From a checkpoint of a small mixture-of-experts model trained on Wikipedia.
Size: width 256, vocabulary 4096, 23M parameters.
Experts: 128 experts in each of 9 layers, 8 picks a token, a sigmoid router.
Below are experts of layer 4 (counted from 0) of a mixture-of-experts language model. Rows are named router (the router's row for the expert), down (a neuron's output weights, with its number) and show model dimensions 0-255. Each number is 128 + 32 x the weight over its row's rms, rounded and kept within 0 to 255. Numbers have three digits each.
After each expert's rows: "raises" lists some tokens whose logits its average output raises strongly, later layers aside. This comes from a sample of Wikipedia text that the model never trained on.

# expert 59
router:114130167196117173126165187138102166127123157032145070126111143099133106081162143158114097066093119180108141113121153140104127163106143083102108059164080124137115136104125115148085181073112159110162113177130169071170138163132155117128164144106149142174108104135107149161113181096135177153120132098133093152074129147130127091159179194121205168175179053121137101098131124103110106122174151162085173155105093166126041144102102170118135163114083179157129111129146217136118185157122173117089194075056093101107165134156118091141147142168145154142090121136150143142071155102159147147126060148128110105111148079175080103137127115159107074084116154127074104113112139121159099136136102106158075102139128140079168149105090141155123137110136088110158139161105107152149165148143091
down0:118151152078114098127154122164082125190114110144109204097049150155143109103168109145133125121174115132168159141105163126108101104096150109174136127103143115149077202138188153102155145098103183151075060116107064171125141110091130166133057168136122114136159123165161136074091126086060140121194116123114180141116114091125178091076136157150161155144085114189105049163094109147153129157044117124097119146084116130136155136142115105152142157090172129117130112075102131084072104108137126127170178178142157110161132129130161131086113064097112156145088149117078122132103170178198175111079122151107114085110083135105149146132219157138135149165137159146134137116131072114088079122091163147159117154141123118104177098115131118080103122110079080146125129131104166065100196117155152
raises: "|", "'t", "ined"

# expert 76
router:156145108078167137161143086185095148100132200144138080137179134116156073128108143147099158149117107125168182131156104087157116255138149129146136154119144125123122098143167142155081161094135109102186201166141123093138116158131096159177123146180108148087109191145088142108119129110172102126074132091143108157150142183119193123144146185109091098103166121094155107133138166124159140146115144132101114117129095169073064129108072165123109061077193128116132077131116183148071175173155199147122179105139097159110149102137098157147121140188115162168151128166116134129079164102128195141142135103159094094136142104135142175128166067127150124146075144138120160139166151078106109155123126166075081144117116149100135109122069095124138165091110153132200173162175106153146144133115094
down0:123119092098133149113113032088111112118090113149091127111106122159112148214027121110089132073091126086134144151104153076133162169129178138158152081149138085135122127095109117062100124118161150102116105107159142131122134135152199207152071140187065161079139165123115076121148131121094150109086143138122126187134167150145128101195151135095111123102106167135130144104103137097157113142123144110111134101195139083137107128063079171083093110157091209133101144103084088151110089137085132116100164082154050143154104198108133153098122100160151116158098123109093129138130161151194161095113164167095111102134197173120134157145148134176090169109084140118184121132114098102099134118108096103077132154123160159148095126157144136092089150179111092111185133051114144115151113094096090
raises: "O", "ones", "one", "CA"

# expert 18
router:112105066123075096162104137165111112086135138055114100143130098111090116092134138113156103103080094160160117112150172147162148195101103176087111148150106138110112114143184137147119138115135129103154121160130153085137113147149130136073173140093105105144081160171123109133153160129173092114126122082175162137085147125150093098138135187198138086111124148076106139149137141102172153135153099141200119130087094148120096139143180148123122187096088105160189160086155151089167141131137152070066095166154133171094104179153065152093143152197109131207107155133145145162098131139113164118177122108131131097135187145092077092114075090116112076096144092144081076187130091098115087179174134071093131155163103132123130061130155129159209142069127158145142149154095124196194102171108142
down0:143143110135179147173157147083117128105120145182074146136134155121172112081119126147120128112133103123111146122150143120103092137114155089065094124155149116136149070126080161141111123093155163148142127043106183084111082134126137129141157138165105080194098101163097179170104160215105085149106096109087129123161138122180187162152111124114136089071105145153146066111102115125121144100099092112176142148131104137134133128127075100125148116081123069089127072118184113128083129159106105101118102206148079178083145115139162137076134090113118070101105121145093151110155099104138143147115081165142148117146153117137089182115230195081075108097119085104109126108145105166135171139133111091136099182088223127150149167135114157146058144100059095145141180118127051153095165129107174
raises: "=", "-", "|", "J", "S", "St"

# expert 24
router:146170109226090125140130122110094197136219109092127137138147123170103085088114154159100172131108100123093109157086174118142112187145139111119160146118128195135115116083156145167157147109102133055113131116159165089105117160129146142086147185095153084172102152185096152143077181119111112117123107123138147164105210072091165170171108125185180120194129132133073138112126127056156140102129075054175122193126111107085112118159129139075115125060110149125166102155145165138132122113143079123140150110110134183071155120132097185137091112177120147171202128151094089141120167136121142093119080131170128104161124128139088165150175117108137095108131107194108148117117126128121160084149153087067111158144119100092155157106149153105151092059117121133115183143168132155141175163101085
down0:126141170102154145131110180101091123139123152097140153133072095118150106104164144111123139165129124108080155093122078246109105111224132081137106171157173101085111181121125091061118118137122116139141092096171110075097127087088111065098154088152162110129147137105151196108154124128030145101113126138147142108083128106108155131114099093182106166073185122134114135105128122070091105173109120112110076123125161135110148159077143162116032128130083145100136119137113105123133144128080135155150100129118133144108116099102066113120140076139096130103124192100144150112169178135167068125137118124113147088117123180088113131166153153136109103129049115120120035117114157167095190078151125153105122167153099114143086075076117068096135197147160150158161115110107150157162129069159139
raises: "″E", "″W", " MPC"

# expert 124
router:115118068121103204096136097145151131102119118083146133166177170136108086140178119142143115109141082165149124093143178085184144172092120138125113119140084155089174161076186129186143115066141112098185188138143158077050023105111074087099153085082082097110177141131121140118126106150162102139146137069120142104122183124177146105155133109130129094185123055106107108148142145110109170138108144139152116172062120173102152107169104171142120171106122150123144192175147139134156168116163114071108139145139127140183109124158029172125168100197101123154133122122130083140096080140145110157163079142145167112154151078119110105083092096105096058131124131107145156115099085122107092184148170144135079133151146147092140103175135136112142124101162161127123140113183109183149092137122097
down0:119125139136096115199097100106174127117152174148171081116126096080128188096181128170134100131077122111090169099122159191124145144085082121151091098123165093163099138119127135153062092108140167132132093134165154136150094182144104146124148174161111207174097151084163062087139157137119151131170134124066162151175171112122106109133138166124135144145141135116083148079144176122142198131148115154098170122135163113103135115139127120114089115177122253105125113093143123127163094092140159120097126100159102097181180148049126158096094129073151121142106091118163124169111146144161177149082134115160155142153148104100163189116146125186100111154196109200092138184108086174126104080174159145147045113125113118092135126179102095123162113171093147092134087161136090140101156151159149
raises: "-", "   ", "Personal"

# expert 109
router:171123086094101139191120115152159101134130163128109146154107145143154098101168158202122138145177063133108120081169188116187141217088118117107149127167170153135116057120212141138170172082138146128147130140121103105109105096089139160160130088117033146120043169169128165084131121130087103118144160080089132131141154110162092139127098130136138113121148102150066134149107121150116130131094056111068161187137089066111121165193093084083140086091122101109136151159135120148123131159089137135162120101109133175155161153121135160136085177129121168138094116092162160141153077079111153096184134100113138093116097136117089114111101083174092128135085183117186090160172153073103143220137162126119126163095136141101194080092136113154165096152135095117133143178122107095140136110155144
down0:127060097187134145114074137107131080059119108106111122141129140120139099115195142200126129113095182116072129163115110160159079128137126157113147123170104085092110090087138161181110134141118098079096147128141137072119110196112075143094145115089121154129169122107124069152125128125102097145136110124107144113105095078121100144142179119099152061168144147143104151161151107140138154078102135137147120110131149130128118170104187116166036136134149094165091147161113066122147156147104109079124114172124096140153145062182116117082185093115164108242141143129156096125136128130170109092128143116083175139137074103160172179111121055082082200173110130100151160068061110153121176146115108143144052114153153108128088085150160102129105102142104170123125124153168107185078120151118070
raises: "era", "ering", "ently"

# expert 4
router:136130102112156174086162109135091142104160167155158089159122128138115096111097180149136121073086084210149104167180142128146167147094208103137171098121054151182164119150143191103092099084129127101093101115127086112111112131099103102099159143141130072155108165093139123160083104171153114107080151128181130173155155104118171061103165139177125141176136095134076163117118127156083148131152068147118148176118113115071129124124130122127167123163131184146194177147159119119132136138111155164147171098140131157081141130118136179184055165182076178067175170121109142054119162124095137100128081107175126066114124070136081167092137120126118097106136131162152181139194098106126152115150151181152083113144135113111083107131070139150110145079144196149117144118152139140187170170135130
down0:093125108174070136140068120095075114167134109124138106106165198151101138147102086105137091062159194185199187158099144180130152109184127156075106152099096143124130157129155109126128148192103105191140159087094118161137171107154088132097138143127127127141146173160184173106182165138150139110135148122141094088076144123080166180103206178104116140114119184142179083131079073105163119164097137069099151151057092139146149128108143146091126127123143106091122167159119115089115070142121098206187144119150204119113111142150122079082168108118123180163071114144154077136110127145099000112106159156125122132108142148101141078082095128086104087129152155135133147096115150147137149124150120148155132104169093124161149126141115162152088145121153158107100129127102118136136180151122135
raises: "ile", "erson", "ons"

# expert 77
router:116128110103127095126149106196101146103207196131175126102141134082123125131138184130134147160088089159146131119090141104129101204135130187108142124134125173116142155175143185192093154107121198069142187127123124089126153184159053139173083165198073122100131145118092160123159093159152121118091151072108175159050152143143213145104126161130134134151101151119145129162157144101067141163148065129151121159140154161095114074153159141120145064068113121142183096169119184106133180128169180151157156119153101134169156154145101117158097135149079141132179134177125171114083099111149137127123112100135125081136159108144140144124153118144150069095151107082148162137125095153138110143085103185139103124063130103108098112164103116118124121105100147109194171174115119153165174191131064
down0:138116204162113144150157143172123129145127121103108116089118059132143173163201165121139104120124125116169090143083180118182171104102160140172100141136093144144145123106149047122142126164099101137055107114142165143151171152142123035138151129143150110138128078175162096096097109092155119174144145103108105126149187145114139105177091172108101197097168116084096144121164168138119120100147190121123157160133105109155111137116107122091106090132181169169203129150116126187145145092091094130150181159146141086135124096153147047090182116157151109130153121148106173173098149124149165075110153162092144132098188169129136125137121107125080107095160107103143099111161156099178163084137097113100216089119145120073094112056125125128204125168102098101110075124140157116133096096180051
raises: "il", "te", "eries", "ecess", "ite", "up"

# expert 115
router:101146110123141165116096134174181134140115102163132118086151143149170060098146133129150146121160109228156083102158138123139122188061117116096092153138146189108112099075149162113116173105088118101156146151074208109173074192071095150179132158163059092142148093125115138119112151163189089128103124125105083089122101136084133127143173116112089093136110150132114090095114125122102151147113144149157127125104132173107131124221145101083119147077135111123166119166199174142087144103141169138096137116120104138103111173185082140177042127147156159098107072186186092110126101123065147171122132187085135076123149081065135138104115104147124164145149095136099107156135120120120106189166155140074108161149157106199116096164091096143132091126086121105169136134110076133099112154139129
down0:097097126135154122120081110148086141115094094094165083132061138149135143043129080093123142175131115161100060170096124160193098219158143132155150127045147114145081163172166156136121108130156145138137180133143192135150095115146112080163156143162133154116134153139095092113150133115130116192115130118187154124113140095174089161169128128127151141146025186105174123170089171112099133106139147123119117046085130122102123142117128137066122098164137115143140157127132113135087187113164141051166099139142168121125121126151086163156106115119106139088133095048142130127096171133101164194109130155162189131155101167151179136134088105174114084176118096126107149093155120116067143175113172132167104128143111129171114113155141099097174109131130057147067180074123113125099202122128114
raises: "orts", "osp", "or"

# expert 8
router:102072110175097088113128161117093141117117137117155127160148118113176078106103185216121174136107094108134132116090148123095123213146126068119180097078133112119168128162150124197156159077128088053150196094155145068132111161172138073111124114150113122159109166098109139130161173094119146154157149123179092108108172129150162103091158174105117139087173109130128155139132135143147108144137074198133090169134133129104153149123126215163129095093155142129141143138118127115169155158105149151183082123146144134160113130144098093055068141158122182125083114124131110045128148183098123115172110130148126017168124100148093114153146121102127157124105156083125179157071104142079170162154111107147075118120164159119121153095114106113103113057113139101124120186146180178180107113081141
down0:134148096146124162099116154164104185163108117127066154097133109145119097135215124093136118125095122122139176174152125125092120133151153096158157142110129140032166157132087123162138168155155107139083163152146107192097139149082171153136140143119170121149145171156172135122050129088169135143125129139069129148175116110096106129101092136091133143088134134112121156111120111112057175046116139136173140146057099087181127094083100116156077108090119097120125189188132120114152106090109099100149081093163131134116163103064068177187113162144170155126169115179120099114104144182180181181080153124100129074154144144081129086119108148109068120088095144160059119164134116112080111053114137098130116099137195107120103117086134177111143095113078110141105126082134131201168159126163135
raises: "eck", "pt", "so"

# expert 55
router:113110095127145141123131166094101145085131116106151090116181138145121111083114127134130136122115144115133122165153128106156097143114106081096135121146163111094072118119204110138112108135162152131133138113068077117124093154118125142137163119100105074165119186100077108105126140095158147169140114049153081119112109191134216136154118201052154118130115116148135172161142122138128171154151091055082187131151156115096105119115067180163141081044187142127194165138156159077112214133126145115112155129144120114106134112156103165185104122148122204150131144146127113141107113103128174206108134091100108038136107066080070119132139111093122135153105107115149115191125123189129186157105148105109068111143172189089132107094165165195119123156130152141107146121107152165176150196116122
down0:151180108109149140120127089162098141122060098131101161121094121136149180194095106068183138111104063182156157093173121144133144182119108148124143158111111143172139104131131089119121104148084098129161097182186088109121120095151158132127142124069143148111119089148161161151169099138160170085061153115156058154173127056147116125077170108130169132136079073140140152105121134150108116156157165091107138080145078085078104122077078163140126167126102197115118136186084150179095138140082153176129099088113156141108135177128115132075152082143099130135111109229173139086159164141101151130092106113086137160172075146082111166156150139127104135167143083089078151146206150179108106132091147130120127126118133116087128164086196151101104143119154123126126131129097157160069180114070087
raises: "ted", "ti", "w"

# expert 84
router:157144097131126119187106153151071115113118170118133107153173137108136071128113107155078132164141087152118144118154137111153084236153111183136169121150199139113097105134151154141151141103119125118157159160114147106142126147117084179199161145207105113085101140150078118145159164135172050118087173100134150145115106178128149136164104149109106135120142121102106094135107190112127165171070162122123160191143090126118065153176131144092143111117146139131141109157081153109115143143158157171078178092120063151125142102120076133148114172177141160132122088166172186125087142096083164157106162181167095133108154103163158170142144092113138109146089133125106110104155161059104074130099163153112098133056134172133149130124046063090163096114112169159163190142170074177155153146112072
down0:184102067122123171163113126111065190132081154122091102127114140131140121121107102137111115076142107148184104116072142132174069110094061117134164157076084079180138115079142077054117132114132086139127092114100114176144179179166091117166117091165134144121130099133156113154128123081112087145156113176120178121108082108131134102198189127114102126122104078188120180109135136104093129188140127137092165096109125107134108155135129134152090166103134144105181118118155085123087130084072090146185115079128165182108109127144080094082152068157107152143080106151123116148071110117126112131127114121104086115163129103132166138148172117014136136130168134085086197088144158144160165083100135110129105156116129121140176109178054169134158094193139109173115095144043111138118118124103144
raises: "as", "a", "at", "ut"